Weights of a small mixture-of-experts language model, trained from scratch on English Wikipedia.
Experts: 64 squared ReLU neurons an expert, a sigmoid router.
Training: a variant of Adam for the experts, 1075M tokens, 9200 steps.
Below are experts of layer 6 (counted from 0) of a mixture-of-experts language model. Rows are named router (the router's row for the expert), up (a neuron's input weights, with its number) and show model dimensions 128-255. Each number is 50 + 12 x the weight over its row's rms, rounded and kept within 0 to 99.
Before each expert's rows: "gets" lists some tokens that make up at least twice as much of what it gets as of all text. This comes from a sample of Wikipedia text that the model never trained on. Tokens count by the router's weight.

# expert 69
gets: "S", " S", " P", "M", "P", " N"
router:31 73 34 47 66 48 52 56 39 66 56 69 53 44 58 68 47 44 31 45 50 39 41 45 33 47 64 41 41 52 37 64 52 43 62 58 67 37 46 59 35 29 55 47 59 54 47 49 37 53 39 45 54 69 33 53 48 55 45 50 49 54 27 69 51 32 34 40 66 52 52 52 42 60 61 41 39 55 49 59 49 36 51 63 51 63 36 34 73 36 63 54 56 43 59 34 43 62 46 50 39 61 74 54 45 51 55 62 42 49 37 65 45 46 50 50 53 39 46 50 51 31 50 48 54 70 35 31
up0:44 66 52 47 61 43 47 36 57 48 41 66 51 23 76 35 40 45 20 46 55 46 48 38 18 25 58 44 60 51 24 50 59 41 77 74 53 60 65 61 55 67 30 53 53 45 60 38 53 48 42 45 72 48 42 56 41 60 56 47 63 61 47 31 54 50 42 54 58 22 57 37 52 28 46 49 50 48 50 51 47 51 40 31 48 58 35 45 67 65 40 58 58 37 52 57 51 63 40 44 41 49 41 44 63 52 57 60 34 53 51 43 52 20 53 58 46 35 49 73 49 52 60 58 45 66 45 63
up1:33 51 56 70 46 40 57 45 51 56 70 41 32 74 54 60 45 65 50 37 39 30 34 44 48 68 53 97 39 56 46 63 35 45 19 40 59 33 44 60 52 40 49 53 29 53 50 68 48 44 51 42 62 46 46 50 57 62 60 40 57 74 29 55 58 71 55 42 34 46 42 47 41 36 61 39 59 50 58 46 51 46 31 40 42 68 33 36 38 50 30 44 42 30 41 41 64 51 33 47 42 36 54 55 67 49 38 56 46 54 55 66 41 54 55 69 57 28 61 34 51 51 66 50 64 44 38 52
up2:42 59 50 50 32 61 52 25 56 61 57 46 57 74 17 50 51 60 39 66 42 67 55 35 44 31 43 44 47 50 51 27 65 60 65 47 55 68 42 50 31 50 51 48 54 57 50 43 56 49 77 40 38 66 81 53 77 39 55 45 17 73 35 63 41 54 67 44 64 47 62 54 45 69 43 80 60 55 49 44 47 60 84 48 39 47 65 48 69 59 70 58 46 32 64 60 45 59 64 41 51 60 30 39 64 72 45 36 40 57 60 37 27 45 38 45 52 77 47 59 59 52 33 62 57 42 68 58
up3:61 53 45 60 65 67 46 43 29 56 43 65 60 62 48 22 62 52 63 31 31 55 28 56 36 45 72 58 38 49 56 40 39 50 19 33 61 47 51 59 35 39 43 55 42 44 51 56 37 41 55 10 66 54 53 55 34 59 66 50 69 64 40 38 54 53 74 39 47 59 41 66 48 32 54 41 49 36 56 68 60 61 41 55 38 65 33 42 69 54 47 63 55 64 57 44 50 60 64 37 34 27 50 63 56 55 39 46 41 63 36 63 38 69 46 52 55 41 56 43 51 71 84 50 64 34 41 66
up4:66 48 46 50 54 64 41 35 45 54 50 57 49 45 56 71 31 49 52 40 59 58 48 22 43 60 61 53 48 63 45 56 54 42 67 67 36 33 57 56 49 51 39 44 53 40 55 36 30 63 54 59 64 48 44 64 61 70 54 33 64 57 61 18 43 44 36 36 49 50 49 38 40 47 43 43 61 96 43 53 49 49 53 47 69 52 44 53 49 42 55 63 40 73 49 46 64 53 61 42 58 62 37 74 57 41 34 49 62 61 56 62 59 45 36 49 37 61 43 54 66 31 66 30 29 37 49 57
up5:45 59 34 41 44 44 47 58 54 53 74 72 60 56 54 48 63 43 80 71 40 34 29 48 44 31 51 67 62 44 35 83 51 46 76 52 47 57 53 50 48 57 56 59 58 45 23 30 44 45 82 46 56 55 37 62 53 41 58 74 35 29 35 51 55 42 41 67 52 43 57 42 49 27 50 53 56 70 47 68 64 43 48 33 52 46 51 37 52 44 72 42 31 57 45 69 57 34 42 45 48 44 44 51 40 47 54 50 46 50 48 59 53 44 57 53 61 52 50 54 63 48 32 66 51 49 57 46
up6:49 63 49 48 50 44 47 39 22 42 61 42 44 39 66 44 71 71 64 34 49 37 69 44 48 51 48 52 40 71 50 39 45 45 51 52 47 44 23 46 53 36 34 74 28 64 56 66 76 58 36 36 68 28 70 83 70 32 83 43 63 73 33 48 51 31 62 67 54 54 40 59 27 24 15 53 40 45 48 62 53 44 51 47 65 59 48 48 65 39 40 56 50 64 43 36 63 46 44 49 50 71 65 61 58 60 39 51 73 39 42 58 56 65 45 55 43 43 53 40 28 48 66 57 66 50 45 60

# expert 49
gets: "|", "-", " of", "W", " s", " a"
router:15 59 32 45 62 49 51 70 48 38 74 68 61 43 56 75 28 38 33 61 63 43 53 57 43 55 54 47 36 42 51 50 62 61 75 57 76 46 58 58 35 44 65 57 50 64 48 57 30 59 45 52 43 70 32 48 50 57 49 65 68 57 43 59 56 34 42 37 71 54 74 41 58 62 66 26 35 42 61 53 36 32 34 49 56 51 43 46 74 33 74 52 61 44 44 31 51 56 27 57 36 61 55 54 50 30 61 63 34 48 29 62 46 42 54 60 53 40 33 59 50 33 39 52 50 54 33 34
up0:34 64 56 41 64 51 44 29 54 46 58 71 57 44 74 41 40 42 29 52 58 44 43 53 21 29 41 56 49 43 37 43 59 51 69 72 46 47 67 57 46 48 40 48 49 55 67 31 59 16 51 26 62 63 59 57 46 54 48 44 55 63 48 46 49 48 41 62 49 56 58 33 58 30 66 62 56 53 60 39 39 51 58 15 50 40 38 47 70 67 31 63 48 43 39 40 55 66 43 55 65 35 43 62 58 69 58 49 32 59 66 49 51 21 51 63 41 56 53 78 61 79 52 36 58 46 47 75
up1:29 45 70 65 49 58 49 28 64 80 72 51 50 72 49 77 55 51 60 56 39 27 39 52 47 39 56 79 33 49 56 62 38 66 14 46 68 29 80 35 44 46 47 44 38 49 52 61 60 52 42 40 57 57 46 42 60 68 56 53 62 67 44 45 48 60 48 53 42 61 67 65 23 40 88 39 48 52 61 70 73 58 32 42 63 59 51 37 36 44 57 50 38 41 41 43 59 56 57 48 42 33 48 59 53 54 27 43 36 54 42 66 58 44 71 53 54 46 52 43 44 37 69 51 52 57 50 52
up2:39 63 54 38 25 59 46 25 61 58 48 38 67 73 03 50 43 57 46 61 51 57 45 30 53 31 58 54 38 50 42 36 56 46 65 45 62 63 41 53 43 51 62 50 56 60 46 41 50 51 67 44 44 54 65 62 68 32 51 45 18 64 49 48 53 55 59 43 71 41 56 44 44 70 50 68 67 53 43 42 53 62 82 48 47 51 64 46 71 62 55 61 56 39 38 54 49 45 66 41 47 51 17 43 55 75 53 52 43 64 66 52 33 56 44 38 48 73 46 45 54 50 49 57 48 52 63 42
up3:50 64 56 62 63 67 39 47 41 44 33 45 44 74 81 41 60 53 59 30 58 61 22 55 50 65 56 56 23 53 68 47 69 42 31 40 69 41 56 33 44 39 37 72 34 41 41 51 47 55 55 29 51 53 53 51 61 54 65 43 53 55 51 40 69 65 63 58 45 36 47 53 54 46 52 43 47 35 37 63 49 55 49 41 52 31 35 39 47 51 52 48 47 60 64 43 50 63 42 48 35 29 61 47 38 54 29 41 52 50 39 48 33 54 37 59 72 41 62 28 63 49 69 58 52 18 44 53
up4:57 68 48 41 48 31 53 59 29 35 55 55 32 56 75 57 39 46 65 58 51 50 48 47 48 67 43 68 46 63 44 54 57 44 72 50 50 46 58 64 60 62 38 48 52 38 60 37 37 45 75 50 62 55 43 52 30 75 38 37 52 26 58 44 41 43 35 52 40 43 70 30 51 39 77 58 55 65 50 51 52 64 78 49 51 49 42 57 56 48 40 53 57 65 52 40 49 46 34 38 61 44 34 64 60 33 48 35 47 67 34 37 65 54 51 43 60 57 33 60 64 39 47 38 38 37 57 50
up5:66 36 53 32 62 53 38 45 52 59 55 57 42 48 49 48 68 44 64 64 40 54 30 66 60 51 49 60 68 42 42 72 35 49 62 37 55 51 44 58 49 39 48 58 57 49 16 42 51 52 82 47 65 78 40 68 44 36 35 57 47 62 47 71 74 48 40 42 66 65 51 51 44 44 61 54 55 69 53 66 73 36 56 42 62 33 29 45 54 43 78 47 26 42 71 66 60 50 61 40 45 36 24 63 33 68 51 36 64 41 57 63 57 49 45 52 57 59 51 60 59 53 48 37 40 44 57 52
up6:56 64 43 41 40 60 40 43 40 46 44 33 52 53 47 37 66 70 61 60 43 55 59 34 29 41 54 35 62 57 72 25 48 23 49 54 60 45 53 51 62 46 48 71 21 48 56 53 68 63 49 40 62 38 40 78 43 33 65 51 53 44 62 29 50 44 59 44 44 65 38 78 41 40 15 65 56 51 52 43 51 54 50 53 52 33 65 41 45 36 46 39 56 71 46 54 56 41 66 42 50 68 58 57 52 58 39 45 65 43 35 44 47 63 40 45 54 48 55 23 40 51 54 60 47 62 51 73

# expert 81
gets: " 17", " 18", " 4", " 3", " 6", " 7"
router:45 61 46 38 47 58 53 55 44 61 53 64 55 35 52 69 38 48 34 57 56 36 66 50 56 55 68 31 28 55 39 62 46 54 57 62 70 30 51 67 43 41 65 61 59 44 50 61 36 72 34 54 56 81 43 36 51 48 48 63 60 54 29 70 47 46 39 45 81 54 73 44 61 59 65 40 26 35 54 47 36 52 40 52 43 50 54 57 72 38 74 29 45 45 42 25 58 56 38 57 35 63 60 49 29 31 56 55 36 44 40 70 49 51 59 57 50 39 41 51 30 31 32 45 54 70 46 39
up0:33 60 54 32 61 53 36 40 75 51 53 82 39 33 86 45 34 35 36 40 66 42 52 46 31 36 45 48 48 42 31 46 43 51 65 66 53 49 55 53 44 39 41 52 47 55 42 40 50 37 38 41 79 45 59 46 50 55 55 55 66 46 51 44 42 49 49 59 67 41 58 37 29 45 56 49 59 55 37 39 53 57 48 25 51 44 53 50 49 52 26 41 66 47 69 60 52 59 30 48 50 41 68 48 57 50 56 34 32 54 71 57 64 41 49 69 43 45 53 56 55 72 57 41 56 44 67 69
up1:43 44 67 67 60 43 56 48 55 67 61 50 56 70 39 61 39 77 48 39 52 55 35 46 59 51 49 71 39 59 42 67 43 52 07 31 64 44 41 44 40 43 40 52 48 65 61 72 41 47 33 41 65 62 47 42 46 64 85 55 69 57 38 59 39 51 45 50 52 51 62 72 36 46 58 48 44 63 42 65 61 56 32 40 60 58 47 39 60 56 33 38 40 28 44 36 58 49 39 59 58 46 50 62 70 51 42 53 34 63 48 51 36 61 51 54 47 26 50 50 26 68 50 56 60 50 49 51
up2:51 78 54 43 26 66 32 41 58 51 49 43 59 64 15 40 24 51 38 58 60 61 56 50 55 35 48 49 41 59 46 51 48 59 42 48 51 76 66 44 39 55 59 46 48 53 54 48 59 56 75 45 53 59 78 67 71 39 33 54 36 65 47 35 44 48 66 45 58 22 59 39 46 50 54 63 41 52 44 40 52 55 69 51 34 40 69 52 44 52 72 54 66 49 39 47 51 59 56 33 53 39 16 45 50 51 39 35 49 46 79 45 31 58 19 50 49 66 47 41 60 50 38 42 53 55 77 48
up3:57 43 43 61 44 71 29 42 38 41 35 63 64 47 44 32 65 51 75 28 44 37 43 59 52 61 65 42 61 43 62 54 50 46 48 53 48 52 59 40 45 34 36 56 50 42 22 63 35 49 36 20 59 39 38 55 54 54 48 30 63 58 41 49 34 70 68 47 36 67 52 55 53 35 54 41 44 32 56 66 72 60 34 44 49 80 40 46 61 51 44 33 45 63 46 44 45 72 47 31 36 27 39 68 54 42 37 44 52 53 27 72 50 50 52 37 54 57 55 28 32 58 74 48 47 23 37 50
up4:62 51 62 41 42 43 41 51 41 49 51 43 30 48 61 51 34 53 33 60 59 56 54 47 49 70 66 69 45 67 46 55 53 33 56 69 55 39 51 66 52 55 48 68 59 42 54 32 24 56 73 58 51 55 48 59 40 48 39 33 45 42 54 47 41 44 52 68 53 64 48 33 32 42 57 54 54 71 49 58 40 68 74 59 38 40 56 47 59 55 59 53 52 78 48 57 51 38 60 39 65 46 42 55 64 46 46 48 46 62 47 39 53 47 28 63 67 66 30 53 73 31 44 40 21 48 58 48
up5:44 34 53 42 37 44 20 58 57 75 62 46 45 50 60 56 67 48 63 58 37 40 26 53 58 33 64 55 73 53 39 72 39 38 61 32 48 46 43 56 45 43 67 70 35 50 26 30 49 50 84 63 57 46 38 60 47 46 41 74 50 53 44 66 39 55 51 57 49 55 63 44 55 32 68 43 40 70 65 53 59 34 47 52 66 43 58 43 46 41 85 49 35 51 53 55 48 48 66 32 56 39 28 57 39 49 47 48 62 42 44 55 62 43 56 34 54 79 41 23 48 65 37 66 51 48 61 69
up6:52 55 47 39 35 49 58 47 33 56 45 69 39 46 55 24 73 69 60 61 37 63 70 44 39 51 55 32 67 63 65 56 46 38 62 28 56 52 36 56 63 47 49 72 21 54 54 71 64 58 28 58 58 40 48 96 54 45 61 46 59 59 51 39 47 32 39 53 56 40 35 69 38 49 33 60 64 50 54 23 34 60 50 48 44 37 68 50 56 59 47 45 50 70 43 45 54 48 54 62 38 52 55 63 61 77 33 48 58 47 49 45 44 60 28 43 34 48 51 34 35 59 45 53 70 53 34 89